From a checkpoint of a small mixture-of-experts model trained on Wikipedia.
Size: 14 layers, width 224, 43.2M parameters.
Experts: 128 experts in each of 13 layers, 32 SwiGLU neurons an expert, 6 picks a token, a softmax router, a shared expert of 64 neurons.
Training: a variant of SOAP for the experts, 610M tokens, 4651 steps.
Below are experts of layer 3 (counted from 0) of a mixture-of-experts language model. Rows are named router (the router's row for the expert), gate (a neuron's input weights, with its number), up (a neuron's input weights, with its number) and show model dimensions 0-223. Each number is 128 + 24 x the weight over its row's rms, rounded and kept within 0 to 255. Numbers have three digits each.
After each expert's rows: "mostly gets" lists some tokens that are sent to it at least half of the time. This comes from a sample of Wikipedia text that the model never trained on.

# expert 34
router:149127115153145146146149112119106150094150104103109149076157104127156101150146148146106154108108151097154140106157110099109165146122096122149102107149120117142103105105156152096150156154158093157103092109105150104130154098104137147157104150132099157166155139107107139098155143118152126150147151102091112156117153117148104086167098103089143097115143110100101106147099159154105097106154157158108102148160159160106108155155152112155143092147147148157125155124152137099139122107154129091155094159153099111117146095138133097129158107171155105147096147141108129152157107103105153145106159147154107106145113115153171103089153160108149135100159107104154143148132155099136100115158
gate0:105136090136126108157145097104102121151116143121116163140178148143137122154117141130114108116124104145133146122160122075125134119146153101069142146112112128087105131155152122136100091139145149128116112100148101122144095127083123131190126147158136118139152119141096102122141168096175146143144139173102135094127074171141123140164123117156123103176136135111104147106146155151136119128156132106148122164157125157120205135122087110138109151150131167125152093129140100131090127127127166152082100112158145136106153108133121105159143087110136162094131143150104172162135151139175081174098139127157177139154131148102128114103128171119115148125150135139113119158163153119132138095129
up0:104143142150110134070151145126110138125115129195092137149120081093134153126155102108139119151060128083082105160089129102141151100137126124146126122132142130078159127116124122126111141110114133130168132060151119092123113126131137144134093093140105096105116109126150072119078127135158122133140130126110144140093106103145130159143132134108155148146128130093156119137115107149100143115137097139137132134159147136115162110136149111110091115176189170149101131124137120149127106105126095111095136136151154079142146135111087089157134113131133133075143143089121138113084151128171168126148101101192151138141131170112131153150125155134111111129128144143170113143087139136123087142121
gate1:124148138149138119135113127148091126147119141114085137114152103168120167101135190113166136133126140102119154148157139111088131114125182119135113142103117124133139137150138151173104128105096107146127132081111142137147161110118100141112070082127140107123145189110153143109136131068115105160137140138140097112089165113140130106131126138142119104092124113158149175143100128106140109120121139069084119118146135130175076141120138131110157150141140164181161094105142093119096130136126139069111121146137158087148109154112089182084144111099138168103080127126154145115126100132145129141130136132096119106144124132167096144146154169125175093100116109130120119130132121149157127143143
up1:134104146136151178115176115148129141132110137107145165141126158177159116110106129147126175112130212153114134143147140105129138170118149097137074129125125153105112153124127142067140151148121179147052092118124147120150105117090108092144164144127148075104150138129129160125102130118076136107130136144151144131164127087130135151151119147135109134141139115122129157199108099100144102141170134134133132117121122142137135149112125120138131137126125122149118162129144102103085096141103107139101138138155138136115145136133149120137148087116156059099106159103125150089170128146104137115131135112104122112102105110105110131113123089131070104097119174123109098134157156148126102096131
mostly gets: " January", " March", " May", " June", " An", " November"

# expert 24
router:122085157138118113141125122068120144108138112144092122075138114157161099142150133147111143113113140106166148128142096117117135198060122106132113124147145120134100110123152158119152139144133107170115141062106153109116148121113129133139124180073105132139151131114124145124189147090134107149140196107119103140127151111128111146135105107113109111144135119120111110139102121194100116126142141165106135129150136134099118135147136104137118117106137159102093136123141142116178140101105135100130119160115141130091197121196075121122135064131162131142113121150103160144124110117176113141100142100137111116136126100145131105154152144100138141109141114111138155118144143114117122187139
gate0:116164093149138104138162125147127159132171161110134121130088107123158164130097126123127125123082162105157157087130137169151178125116138130145155150081124155117158142125084176124090133126151110110107148083138125123116127174138089172122118106143134128122140117099112152146146156139104146108144100130152164114134099143117129099162119167129137111107116088110122146154099122155134159153165145151149115119109155174124132138100107180105105146078132146141106113160118101124147113111145156141115122123105107155111123099151155102177112158085127118138139110112123095095088149101125139141141146140129125107144085159184116139147102148126141121135170153128173096180118119173101145100080
up0:116142148129113129118126117101123115154136143115138150132112135071145115092130137091115117145080133114130109135099123094146141108099145147174150119119107128109140139123127138120141128138162111160094148101140144122125118139122132105108097113160133166133138135104143102112150080133133146148136133139121170146175113128143155073123151143143162133108099115094026181100150132132109112133141138139141148122046128107112111119133077127153147160127108137137146166109177135084121132157097144138105086146117100106130155142106116128145078099151137109151120127119114125105079090121096092119148100161112140139131135124148141153124096141139116100160115116100082113144099090092143147071184
gate1:085079106105149116092170131148164165126173115144117070116141102117179135154172132161113122123119153117116132118156070128097149117166131167136105110179151122150087090152129144117139071154118156106117152170138129149117138197111146108144176120119141148126134141143134142122123130121135150130149127112158111127115155104165167153132153131121121186103170137101127133153077158157071120148143125131123163120138131129105110114106112093131158099143177142125154125115090150092184146124134103157110133104167124137148102139128138166165132134105080139129143132131142158117128142126142133100123111093134144112145128117161164128080128111111118111153151103161144141141125120146122108137113
up1:134110132144158153162172111155119155110102142115162130088159136099155122146092078124140093126097127137147159132125172109106123168179149085104151143131145129099149153132107159145163149142141162126121135156145156097133117155086102097128125131139167148149108102126151086081144155139129156176134065137126130116139134100155152145113145108106110103117094134130132129131138153093120159096124153130118153118128118126169113159155128135098158117122185127124124128114131123134138064088125164114106112086136090155137108107130122115118115155136144088137132082180127125102116125160127074150155091129130110105138157163129095186124115174140149131146099140129133146115128111103132113117073
mostly gets: " Sh", " Al", " Be", " Th", " St", " Re"

# expert 48
router:156175098130158097151144124094118119109126124128154151089094123124137112154179125130104134096136160140126140127146090120117164144105116099133115124147131167107096111111142148117149123149132126088122139118111172112144146113120091162119118143123118125133148160103119132124146120110149079134135085110109105136110178126152104116132125121105087109108129136111118117126111138107121119127135146141127122076158134142111090146127146105147086123109153175124069127082149112125114111109129134122148128150094139076166172135172061112093131103126120134141140135118084150130194140124165106139092135115175091118132115120121053131101129158108160157084109108145128118113183128137165111190144
gate0:132110123155112137121155100104152097127147115152133095117146083092094157086131100134106089132133177162163127097088152166161173120112182116113145137159122100158089109098148122107133155129094145124091143155134107161146154086117156120134133097152110094140112122115134097109142127141112131121143150164126134133152118088129145160137089144159107140094125120154137132145147133151166153106123140121130134135121168130100076156134109111125130164113140153144133102131139147168115185112093102179107130133140134117136101128154151130123123091152122115144172066105118083118115121115092138116133091080135133133176164120138171112114129138110174132100140146105187162142103124172146131123123
up0:144120126093118137149159136112110126131138128143100138111139142117147164101128131131149107134131086115091122151128134119106137132112080121155141157144133152137162120130122084108142048139139118123132110097169140093104088129121135139105139131124159109149091094108153174096104126124143146125106142093106063114114148152156098143125138105097132137107137122136133130101124122100135080122119117118166137185113129138171167136133086116111120144089123152092121112099138147137120115143131118079160110165176110084113147175106115097127100113125141098113111180076108174137179162129178152114162134159152131106122127110157141176111103120093138164103092141159144132117123165146120158117100
gate1:116087143140155150142136103135165104157097116097152146075199112111105108077124143137137118104137113170108124085116113135091109105112112109158116112119123087134152086144147094135106094135127127079139142075102098117171169134140118107098150117138132126113126136120115135080119113127151130120129161136095127124139133177169137146116107100103137146158109141115094094097130088139103157110162124115137162117146091171143102119109058149126107117158135162127138133149168132110149113141148192091125157118165151118098144140147138094120106139092142150141134153109094134128142149140127166107090149130177144134150126116102142144124125118105146107133139139088091113116082135148166101125127
up1:132120130138111150186122150109123127127102117106132091119091101151131101132151134125137156122131131099102116131101166113097084079094135130137140126121127159155135117175154131117153152111168132092171121131157168127127127112107155096192159143126109152091139129150130122143092161123110125101125152112116101147141129121099142146096106096145119144119122148147156105159079107113119130121120122086132128158153121152109136082198127124105172118162116114098143142152120173116082118128105109096097113123062139135173142095098116104160119165121117181124128169124143143148115113104096168106116134106136131133148099129169124145157158075142165118161168110148129127099118147125111091159133
mostly gets: "uck", "zz", "umb", "ryst", "idd", "ask"

# expert 98
router:117144148186112118123112130150096129122117111101149163166155129112113120141131156140094124103064119094110123096140146122063155146140095116178107134122109084120100117118139135139120127120125103164121073087095134120198122130060127112170097155090130152122122138117098139127120117092152130132182156108109108143149160096146122109119119116130097127151145108120089131116097149112109120125185164107120054133125131149126123138122118088093106065118140135129153122135108132125160123137118109123142108161180128130112110105109110106107141102113123104125131130140123129154146137108149131163120160185123113116098102128127090131128166139121118149118184123093116152111157137108155124151150
gate0:137128106151124149116140083090123126147119104156145123142153190110135125154136093141128126125149125146125134128144101153097144116091083109120149108108139120105178125119109089124132123125131136140139076112160119138158132078152123107128115151089114128160112140119143103133144138158128126160153164093132146170168141141123126170125076117178155141159167141152126112112168151112136155119170119123145140124102151109146120090162124080159118123096125163123137162119141143108123105156206131170147098124121182126143137120088134152168161147127111105091142148102086160114092071127097096108163158112104174115142095102132131103129120134130102107118118103119126128137156122104122158176116
up0:113139112132129113108093147126116169175135150098122077122101076141135160110138134159129128135132177121168118098107121149145129117113173114126125121134139140126119133129103110094141123123153131127127167085114113170128124152143158138142120128094154167139164136112092137134161104116155137069177124156111137144112115104107070139100160111125110148122111135075163165120096123137084150150139140094075137142079119131149123152120079119109128065137104171110104124124120137131116153116068143109121137101130161111157122116167168117109134072105101136150146111157124123114089125141162134179136143141150134125135120128125117148106114154082162155140129162116125150128066171130122108126116
gate1:135118131149105148167143119144147088117119087127168124086100115122173185149100140165113136110174145063125099132133124136126144158147083130115155156150135143117088115144120123114143147085096142138121189166124107137139132124114150126117140111130156117067158142167132072134122117168151141105153117117145128105123102087140131152143137126140139096168126158101169195163139159117099179186133160140120123121105125118132112163142125149148135144088141146187084141113132131146113138122123147162111133096157120153194133142140120156128141129159109122143077100111114117113139126135094150152136128143118126081126103137088141121119092152097108149119137151127131105111139128146148120116118
up1:102164095094145171116120138150118145131110123128119147092078086127143118134141117125132092143146122125152118114108131113130104161096134145089140128102109073133169093153157113088106069134132101149105129120100169126150125144129132114126139102129132119127126098112173112123170125085075173136107159128124113100133111159177121110120170127138107143120168143145091118127110124120194132158117123146155137137091126158130168111108161100128128094149080152081133123118161128097126155080111130119152103086149140146126160117109137126155149113134147124134157120096090131111136151143126160148153162150117156114113136098117122163113156131166112148160125151125154093126090147117063093169151
mostly gets: "|", " |", ");", "):"

# expert 59
router:113127140128163094140119094158122164112148027098150153153115119101124121134130152138091114115112117124130146131135130130144093109102113110132137130133121140116119122130132127136139141138129124156120080095138134118175133140142124129126146120148151129140144123131131131092129164152138152161137156111108140145148148132136132120129132074107154117133125061124102102112138139090133120116141165128125104104124140138109128135139140139150137133118181156123118157134112161126141146108126100073153131119142095091129130110076141029120142149120143083115150155136126156160124040083096153118141144176139114138194149153166132088095138127081124154103138100120172127122179137127132117137147
gate0:137124129143118134116146129096163106094135125127131124133154174123111112124169133136153127100150114147157124149153106120170191138141142155110161123148138136169136154194151126109147110100108163172145124111076162130124139115155178114140100137119105091105105141114097078171126100173163111092120152122119095120104149102113156149188100126125149126133136116153155131118116107164107164146139142135143118091133106105074077139159086150161130126148095113133130148093119121131132118134136154141137170116116098147178112111163123131152125164113153148098128146124109073179113134112119125163145102158115141101092105103122155080135142139107152111157099155135130102157141110138137133158148
up0:145139151127102142122119151134068160146117160171162142105138129138121180106119109193107135167112135130146133113149111137133136145134093090152156192113124162125147102124097120126109119100089120134124151139154109098151112141110109155112119146107093144135124113119074144150108143139147144119136053153137141119168088134123136126106134132125136112126134168110163177116140158118161086118081116124167115135143133152129163110137153109128140133140152167141083120117148105131143113128132103109161129139128119138142156164119154162095118103134135112095122089097108144114148145159126129120140159127125067127177131116137104158111170095152148118116159103137050137115164172131123097175135
gate1:116123097136098156115118102139093106091133162152123100123120164093104091160152153130120124106125096121114151117132164142110147124148120150107140104122094136151137149083142137108151141130131128095130146110103103149151105159130118134123093140190154109087148146181169124162083155116115073119133132139161097110116113101107087100143139104153114148114129113151118131108131169078107115097116117070076096157132097108181136164166121124122092175108146110121109140101123125085118155111102144140164157153171121119128142102165114134105109115139080143115142141136148139079130140091100166105132100174162136102117153129122151130105122137158113140121120108136148089124099095120112138115092
up1:064168140138106097099084155118068168113139167088141127098104130116142120123121104139112110122126099149148108174156158125098111126147121136132138126121133157096128114090117099120107145154148191112108084181124132131138123127164072115135098170147104178135137117133124110109097101115101145150123122174129124101111100104119098141132133132131139107150106166129118090169159110107167126157110145124105092169089120116119123131152188112097145147164129108096147099115124123128120110149114158138113088108139119137148128127112115116147095138146112104130115118127166135137115081122108121108120143163130118070106116054158096161131112101119136125127158141128150142101175100103132144137128
mostly gets: "==", "===", " ==", "\n", "====", ")."

# expert 62
router:173139110142133147139103115130102175124168102136150119218106111114155113155141126137121134117118143118123122115139121113113152141133120136143118106143094113157106115102137144086123139132130123081101129164106144103105157106117110159135118093184104170145177117071119157138133137156145154151141077122119111152123090109128082158157115112112207119091137105110134123152097149162110117117130137139124117126159142145128106162129158121144172116151131127162110141204120115118135148130174134111142125135112089081075145112180148137131152119146148135135106134121124110142147132122076149149146131117144123117103070189131132124148142143132147138122109100119137088153139119121135124174129
gate0:150142161099090136119114134107091143105163077123182160130136065071135115152149093124122091167140095146102127125151111067122107152122109109147102108124108113118102163130133127100134118098146101115147153093105129166126144128168131124116099095068113102133144084127175110148090107127097121107118148098135119131143107110093114127139145116131138133102136141129141154107086129129099117164132148152116132134143131110106099123143123122121092158101135109131116173077122151074172118131106147185162106084099146126108115110095146160136127119145133139144130114150150126174127139082141143164089131141145114130125134104140122154130130094141113157124095106135132129116137171092120189128087
up0:156128139168167150125129141114203126123135109122128160087132071116097167122114143108126141107102115112140157126113162171132139126100115130153149180119137151143134163174099110126170162119116080132098118131145110160128126165143124146111159159143165112137122130111137151116119125161135145133144104123100109140086168129141131118131132134156102154106107174152137078129136141103126141104148155146157131112132142140170119101178134095091148134112147110145145133108130114166141140156160165115123158119108149136131148135162105086126073158122141134059116128097163093155155167064107096152108135124145124153169126116106143102148100122131145182127178155120118133146108131131114119158129
gate1:127130136127169114140115122103104135120115080131156154102164148118079119135118145139119095127111167089087104123140119128141120091104128128103107158122133109158125106145169125133121127106077146114127109145145130138151123124095118118162124096112111102145114095127171069165168079154085067113115138134118104115148143149123127156173110118159108128112136134150118112135110150156133167126115139139104177193079092101128165095168116129125134150137138147087123110139106122090102143131131122142152147099183131118137174133122135068115132138100128129169116127143087137156131167139145135109133138153159124079109114125125142150177100135156096105134150108141159128114106167165168133142098
up1:110177094142120135138133126128150125119137118096121107121130137099166119108104097116131109154110139092143129113088075148118110163148093150143161137094089136129148145101121158111154084118089108139077114175169132167121123134104147101147174115090100157137136143124124140109143119129126127121108104121088143126122129126161159103117129121087109094094125160122108119153188181126094141122142169151169118150074117165150136145110114127092130168123115128133133144148130154174126066118113130119151122137085118147201124122142127076118055118140100126094162124148174095140097116131118128128133174134117104129132158110128123102089117136132120145120140122160099145135114141143119117096144
mostly gets: "ist", "man", "ment", "ator", "ter", "er"

# expert 44
router:161124106152132146143182116106112166111157102106144124059190114127164109147156144146120154113121139120150123120136121110119197144113115118152114131145095096146107116118149152103155144137146109150110113159111172109109151119091131147128113090100098138139162159104110140124138160120148128150144072114110117150088134129135112148143106117108114105083135120116114117145126144107114110116140147142115109136131147141122113150130138113112086101137143146191123149153140143108146012115183102112121116146124174095188135105152078121102150102165138141149108140116115125151161117110099130124123144113138126117125098112148161117129148144120144136114128109108146135167138169113140113072144
gate0:170148157177170121137131120136125139105074167137113137153118111139128131135087146087133141084086121163143153182094137150149114157157103110093117182167129151128127149088120123147135123144106104139109165122128128129127125119096131123098111153118120101131156132137167112128123157143158094152179154112136112105124146122137128172101179124101128109148140143174069151130120125079172092131128129120130107096090136150133157085107166119124131125130167119126129102098149111085136097131119079125162104161115095122119132155173136169129166128114141162147140147109102148134125106158117136141170155114096157133154169156156138144107133130117159179096115127130140122163145124118145128137162
up0:064133105120135105086091167093117134159150157106101114132140153126163174098119121169086128133130129136184109100128118140130142096109133156144141131106118121096136097123152122129164114178113170144090150158157121163149116146142124117163138107125125132121129129123163155109145159128119124161145113151123127116104099111113138128186079132120141162112128116109121126117103098126093111149119135128115151156111143078143122154088145156132134183118113132121151109099156140097120095119173138120113141168120142110101092066067128155149129147121095157107117119128103109128119150079125092117108137139086143099134170101113133131144153150102109123168130111086111117108086141114157105075158
gate1:100111118156134113123123168163130133149163137158134148111140115138097130124139122142147106110145171179126116106109120092101127101142122133158060093158100100141149128123178140119160128120149119160120116135107109129142139066122137136118143096152106121171117109106173102136119132113163141190150107126112158156140120150091137146135127116123120124124087152054107096129141115143103081109096127137112111153154172123124130120084121140114118107120140156143098169129106112123126082115154113148179152165121149122135149091133108119111139117149131085129126121131076157180169145141164113179112142103100157130136096126134103130109142181126164136150160153127134135160133166160111115123086
up1:146142119116135131132113100126159152095117087103117122083165104086138140169116112093111141148165086110142107152133153113123096129171124109096106128149171114171111159148132129147152152181112157117129111132117117143135141109148121130123132087119118107155101132138125135167088179137155149127151116137144089140160131063096134095132089135129128144095115120131122128127127141078132151111147145182132142134116080118169112123160135128158140140137121143105137172102175149103108151133092130152144151157163097168122100144133118155119170116169081163138108134164146082120099121141135119136138127147160123174175107107148152180130093106089119143125122110167129133119141167097091141138117
mostly gets: " May", " November", " August", " October", " December", " York"

# expert 124
router:183168116156186164148156103143123111120140138098159166093159116147164114139157139141118154109127127105151129116152120109104098116083116110182126146144109128123131114125131131087135164143147118127114060149122157118151138097138187133142117122149118129134133160123096114116135114140138141133146073098113159133105129134137115092142099122088112112072141098115120114145126158119103106103146152127118104140138157149125113150141160108094135114114130142139133143130133152106150103115169117119157113127125142122134129110135158094133168129168140094136100141170128100140138113111093141124110147086147116094121098131156165131115081148109161116120202115117136131204089159092175109179141
gate0:117172154135156157152151122130143110131126140127127088147140108110118095141112145169113140145062129116094101124143115146103160168143114093161183131141139155132134126134167108113119125161143122122161172101112129114128126156176159131099108140125109141176143111100121074094151092150148157111122151149131160086140127134110153150079152124118135101161096104138117094152143124121134105146136128125165122127104144160135070133144110131153119169148134128085137113131136128131148106103100112143115118080133095134136169146148124172118107096106107094137138114166181146149089086146128119151117084130138167131105152133136124135108143120148105134122170136157150096054122151099155099164101
up0:121126112101126112156176149081176142066096114118168140133123162099173111114148143105154130097102173146164069130140112147166079126113104120151100158107126130083137132103155123128131125131127103132085117151118139166120091130108103156126142109143115117110115101149131147103174138067105129148103118105130114170106113080151165137074130129133119158135118151146161090140166127118106106115165124105085149069111144163123129133146157135111107113113127104075080130136135152122116110124143122129113156117182117129132151127114088153160113148137087094122146164086097098136117136155153160116142134138121107101123133130116125131133183108140121115115098112149146150107132127141119150120149
gate1:130122118125160132145125106117123090111097099148144117140101122120118096093130131124131150127150093074131138134134137086096099149127149128179107158127122058106161142084158104153102088140110140114116148114105203134130139155129102163148104167143106149132122119126124111139120127146134145140112105144121161110085143136106164116111149098126100138133083150086127139160135151107097149129137107133165104171128114159162132114113155093110121106114108110102108117169116155124164130133134169082138148105157109122141192082091178119140149136094111151110150075161088127126146094129123137108137125164104107143137142102155152094131107130143082174155128140122135106149172118121162135122111
up1:138140116123102103168133126127085158151135108106127145143156155104173124087109161146134159117120096138141143094157140149153100125159111138107144132095116117103141109096148112107130090082113095113088139111133139179151138146133120115111111104085141125119181085132096144092113108133133149079142147172109105141141127126140134170107164172085116092131131153131136142095097103131151106154118163129130134134160116156118088125121151136121151086175105175095171131152154100127111089136151113110151127107131164139149124093154135165113121117114154129134127146107161153134139115129129114155146143132124117122143138101117109174134166062116128198153129153130113144163132205115132124124101
mostly gets: "7", "3", "9", "5", "2", "4"

# expert 56
router:130132203148177107150071111079112136113146106160111148129111100078143103150153140136102143111117150109147145120133087110101040140088109101140118110142119199141102107107141150101139138158131119156105115132117138105136159109124126140145118115114124138158154103103119127099158127082153108136133089107108075146142099107146100125152101103107172108131154108111109110160080154108109115108144151159118100158150143143103095144151136110115117114158124154150113151147152097117136173113142180121172108154117156117090137128140181118115139102131146095135108138153117107142126110115109154143103141094147125104142123142143165116127095155120150139104151115112154109134145124113146113169147
gate0:127137126137139136119107154093145152113116110082104156141149097110116138114089134138137147167166102144123108120085138107124133117112110144165148153120140119168163146128133118139122136122106130124159097115097167089127139153188130128143130132161107103169132146124103132135143110129161082112114148137125075106137147158141142123127092112095130108132157100139131171166128126141120129116085135134102105120127091132140113133171135120126129165131100126141139140166131141110096137110110100154106131139135123111098118102107085122077143105123143048123099136126140105092128129132111088097104131141125131139107082102142114151160144092096119124087141141144148133122079145054018158107126
up0:142139160144124102078133146201145094118154104111107113158140163158140151132100120123131134059093140135125142112077115134105122148113109151161101126186124140130106137110117138114161162113140095157122144126137124103120093103117188139072127147149119117093119124180080115177161131149111174102206121129146102112136145141105136126140094149146147116097121145132101093144139113132169168126134116148104137105111117102132119102145162107126140122092149110102144129145097130122115143102103126140148140145140113158178120081143142193123085136144118106114136129117127147126169086109146152176110106130124107139115102125114159122103166129113152134162140135114123089136125111126101142140109
gate1:122115137119102132089154126122102160097106048137154102100143114122148081134144121163084085103152154101124094122139152104126139109168140150118134123082136181160081118141140122100088074197091165126136121124153152127117156121137101044133089107104171126143087119144119102113135139133120123157129125117119159165150100134107099144135130132145165131126092105134137126132053116102147136135142127170143145144141143146088127181169128122122110138139122118098132119160123127153183117108122152130124134078137136152127140123144126106155102133133111152127167148144127099145110165145112148099144151123150129135147111103107100171139140151137134116130138146119148127147150118147087136132121
up1:128087126079137129093133100169120076106112076118156136152097105129155112119139152104105150113106164120158082121137097131134092133159138163140145164111126134111149111118154146127116125188111107123174128138165117120123129153154133105148116118078130144157134099123123092143101146132172139182106150115145145083171123158121118164111144132108110112137100122093130149179110157117161151170164164145135111106100115104155099084137152124120127126117101171136145133087116119132109062112104128152139146141129170167114116105112123098120114129107116144148136120118154139160112183109149132147127140159105102150108129088167175096120137151165127124123140187128157137122125125150162145134124
mostly gets: "e", " de", " re", " De", " Le", " e"

# expert 94
router:154138127165143147161079098139110150098155117108109141126143106116148100152150165154119149102103153093155151104157129094106101146124101125148102099161105113134101103108155150094148164158163093152107091107105139094145160105101149133158097121129098150163144145104098135094156121111153113162145126107104110155119133107154103100151095094099132105107145108097107112158095151125105090104151155155107108144146161165103099161152160112107141107136153148144111144142137119097156157094143141093154103162125125114127154102123134112151150107160162099162098151150102119167148105089111146154112154127162107093144109111153157096119147165110141143101157096102160115156118150105145095125153
gate0:122154161123099120169122143134120098086128156151122120128136121130150163149110113129123091130151116119127111117110100162097106149100071116110149105179133130156145084126114149121102192175173128167120130140137104153071075146114116154110130134167145130105115142143134087155172111134122165157112076159129136138156107135136142149094104109125137136133198150127076086110138172170117123115148133155150106114108159117127149115092164156124137145138157112121127095110124134156165076139133178143159098127155144143133096119096158115165145131128115146138129101169073131153142143110142095120142095138123110141133113132107142132143147107170112113115129126138111156104103124159098129114111
up0:146130139139164164153164139138153094103160070133132100079152120118117109132127099137139096114131158126103135114098120169125088113081133108130123088117141155118127121149110121132137137130119112157146132131117137158143117128090123111119107096089112111142145106122153213104143163120108148135144163084148086143108118110143118130130143134138117089111081118106165168136117181104100116179097117166125126102118159103112164127094108152124105122145174158138123156138076161124111114093107110145100160137118115098086124112105145127118124121112165133094100122148136101134086103120119099169135109107116115095154111134154141133130111160086151118121080099133123130131080080132171165135111
gate1:158115155133142116189113107147180133127180112107100132104147125163100119147142155156104108149204085174097145138171129118119105149144129108107146130150113099159140134131132148139127110154108149108090113143130140101135101150097165152149131132116088136128186155171103095151109110145115146174131109165138131100154116123143103098124180088145142132126151147129085173109136128117114158151160125124087116099165111134136132145123180145125182085136141098102129153147123131117143165117129125109154145107131125089131116103163093143108161138150083174131106117144105121155086104086122095140093167122147132162103125121156160093141125111138130141141118141092136132131115117146127128130131
up1:102105149145126075128122130134133091097144143136139089129102105105145111128110137179136093156162120172121153055102148137126082136121119116143108140132142127166132163139137155124107099130128107144147155131166125094140102112095127155165129173132091133139118117127156125090117071103099146123135103114142178110143134143132143114127125076109165113140123153109157151118148153136099116113151147126132106140107109136124137133100097118087145100129089108140116139148086122097107127135134124074102121129081107169103122101109144114124128149132135100091162144108143117125079117117103113159129101119074129139167108103144105140119143124111123071129107175152100132111083185119168167082153
mostly gets: " Comp", " Mat", " conc", " Luc", " Ol", " Ly"

# expert 82
router:139133145151132111156163110086108150109136117116062128118143109162142101141157145151107151103106146106146158115149110107116121156102112104127116115159129103140110114112157159109156152148153107115111103126096155101131151111109126140141117153077105135148147152107119149116163148102135126155158211104107157144118163112151115135147110102108098107123148124106107104146112144098116112119148156161102108149150149144112106151154153110117139111112151158122121141093133084109157187100131144112143109154137075125115150116198162115129144093153151128157108131120106129155130111110193111142113151143149118121136105118141119092126099153109144144101147103105156217147139141102161101163152
gate0:091160104138139126126160084133100137133116138118158063155105124094120083111114157179134136127156134106093091099102136147149130116170142129132129155169130125126145140104149112145126132110184125176146095129121134141122123097145123126136094159122129119163150147115123102118117155089123136120141126192176112127140152137119155133107135129115131120098137147132083126114169138082121165142098133143146121166143138104094126142135134122124143103114111088074122101124142115126129117151107081105133103166143110150156121110122116119147171139105092203124150128111129115186109172122133120148142107119131153128169163137120144171154115137147144090126146091150141174147115167122183085162143
up0:140114124119125106161089164127099108096134126135104141157100140144096131159120186088106087100139124130154103141108144156173158143148161142146098159095114144152112143137149111088139107147130107112124143138178143132103139143112129103120108111091118131146113139100171106136113141157129094108076161104137140156118156105158125113168122204109124128136133092166130115103135099122133120137118155119104126129121114130087131153126154136143116144142153144113150150132159138096097142146107121157097123118127100134185158142177170185106169130162140100132107091149134119122121149146092116110132137151193139153103134142143141096128146125135137138160098119153177197122149113132142170125172
gate1:103071085140118105153149114164140102140123124138116127134110115160135091093149141106100119083143090101118148121094130132128083121104120124160102115129113168142134127065093090137137138151160158082119134122172112163119141125133149105104089118177151094123119133157108083108150142136129143110132122098151151119108108137143139125123107055121126147130080062088122102087121114174106141097143123110093172105131135166138153125113136144153116114113133098095134051105166124139142166101101133134140089108144139112157103109099132130123093154145143133120160141102119148113139138117071129078115095125134138124132103131112124129115101117128129125101120080121156151127147114128135137157108
up1:111102112109141187120097120190126073131123108121162176166146128116131080123119166106136124154118105097124118130090123066149142093134118135148154127106145136131127099092139101093118126135129113090147118131103082164131119144140122089107093114139128157111108113166091125127089144054131148118119113118152091147125074163106117108135127108118156171089117094103133137071065146123120114135118147117145174129125104153115138120123125165106103157167119119135119135106134130117125137135157108134118099166133135096120152093122128146118130093182125129118167119164136153121168104138106164076131138136129135139099128135104134095144143111145140138175085144103130114144133140100143117151149
mostly gets: " Man", " Car", " Bar", " Pr", " Tr", " Con"

# expert 90
router:187153091153166087145083119102108139116132134118141126192103131118145108147149131142087149104131181131123137122145084111102157184103123119119106099138111135120088119115130129108140129137145120124117133180105148122098139112130114161131117172143124123135171198099115133122137115079130152133165147121120079148116128115145106165138130119084100112146129136110106121137132134086114117118143142126120120109167146138128108166120140114095144122128146140110124126095157107120129110118133112128136122148111176125116130122162165130125143151141168132148111153097109160138173118138109125163128133113157100098101088182120059085072088158133146123104125111119154107162157124128162116195147
gate0:118139124162129099141115127132124106078145128144132129107087123147078122175110147123167164125155181117125129139197109085169119148166138113130109090131126136106161117126104087143131115140144102104123143102145104210108120143190149065070091107151114103151095142154133148130121138136103131081134138142157128182162134132090124137135142125128137132132139153099170178121132118142125112129125152136129100137134144127141103144153154108122174110130140148098143113112153102150136107164123125125091089125157073112115122113140141101146127177139079147154146134131106185145154136175130127148104133147136086123144116135109125124141128084126127138108129118135131133147111105145160154139159
up0:141140113131111120134073138160116110132128129117113146150154141149159139118095124158119141133134117113103116108166143147145152101084155132142137095151129155122142126098109147156139130180081168125148126137108122117094174153117150145075169089115134107189083130128110153084092169145108100107142112084160178129097160151085121089123139097114108139134103130130162150101110141205116122114135110129161151157104145168147101106145120160068107132130148097110136126128115148128119134087113132120114145135118101108140153095131126144112112127145103119175150170147135138153097163126142158133106148145123123099127111148172132119131129134129101122126109128119112066083106113147112137133186
gate1:165150118112126134106108126116128147098135098127094154181091123106138118090130145075059160087116135165122132139113118111156128098159123136164161153114148105097077121095108153111109094143129122128146119125138169139106105097185107149136132158120122085116126129159141132091156105115140153155119137136107125126122141114126115159136180119088121130092129145135108108085144126142114103132129120145115142124158134159131145159120140152132101158138117098150117061128165104162135137071125098147146106129127174126121147143066184150118124148133108162140119091147136131143125151128123126089192193114121124119134150137149105107155108137133113152125079112132133132111148149127103097178128
up1:106149155136121139111087138106136101113092091139152192111129150111157149187133132140129092139107106105120153100158132116099107087093147129161113136127135149151143142166155121133121117165113157081117135129144200098138112117129135118156129082099162141121119125146156119144134113126127141150104101107144113086141109118136130138160137135141136118105141132105104128164092104100097161079154125135125093118137138117132099122126105085135144099108094136133159134110135124112165150088097116151101137099139080123149102146118108118174115163149161068161122102124157137107095143130148156132077074128134117151115149143110124117103171101088128120132162167187118103155167117108160133139118
mostly gets: "ana", "an", "ge", "ya", "ta", "ake"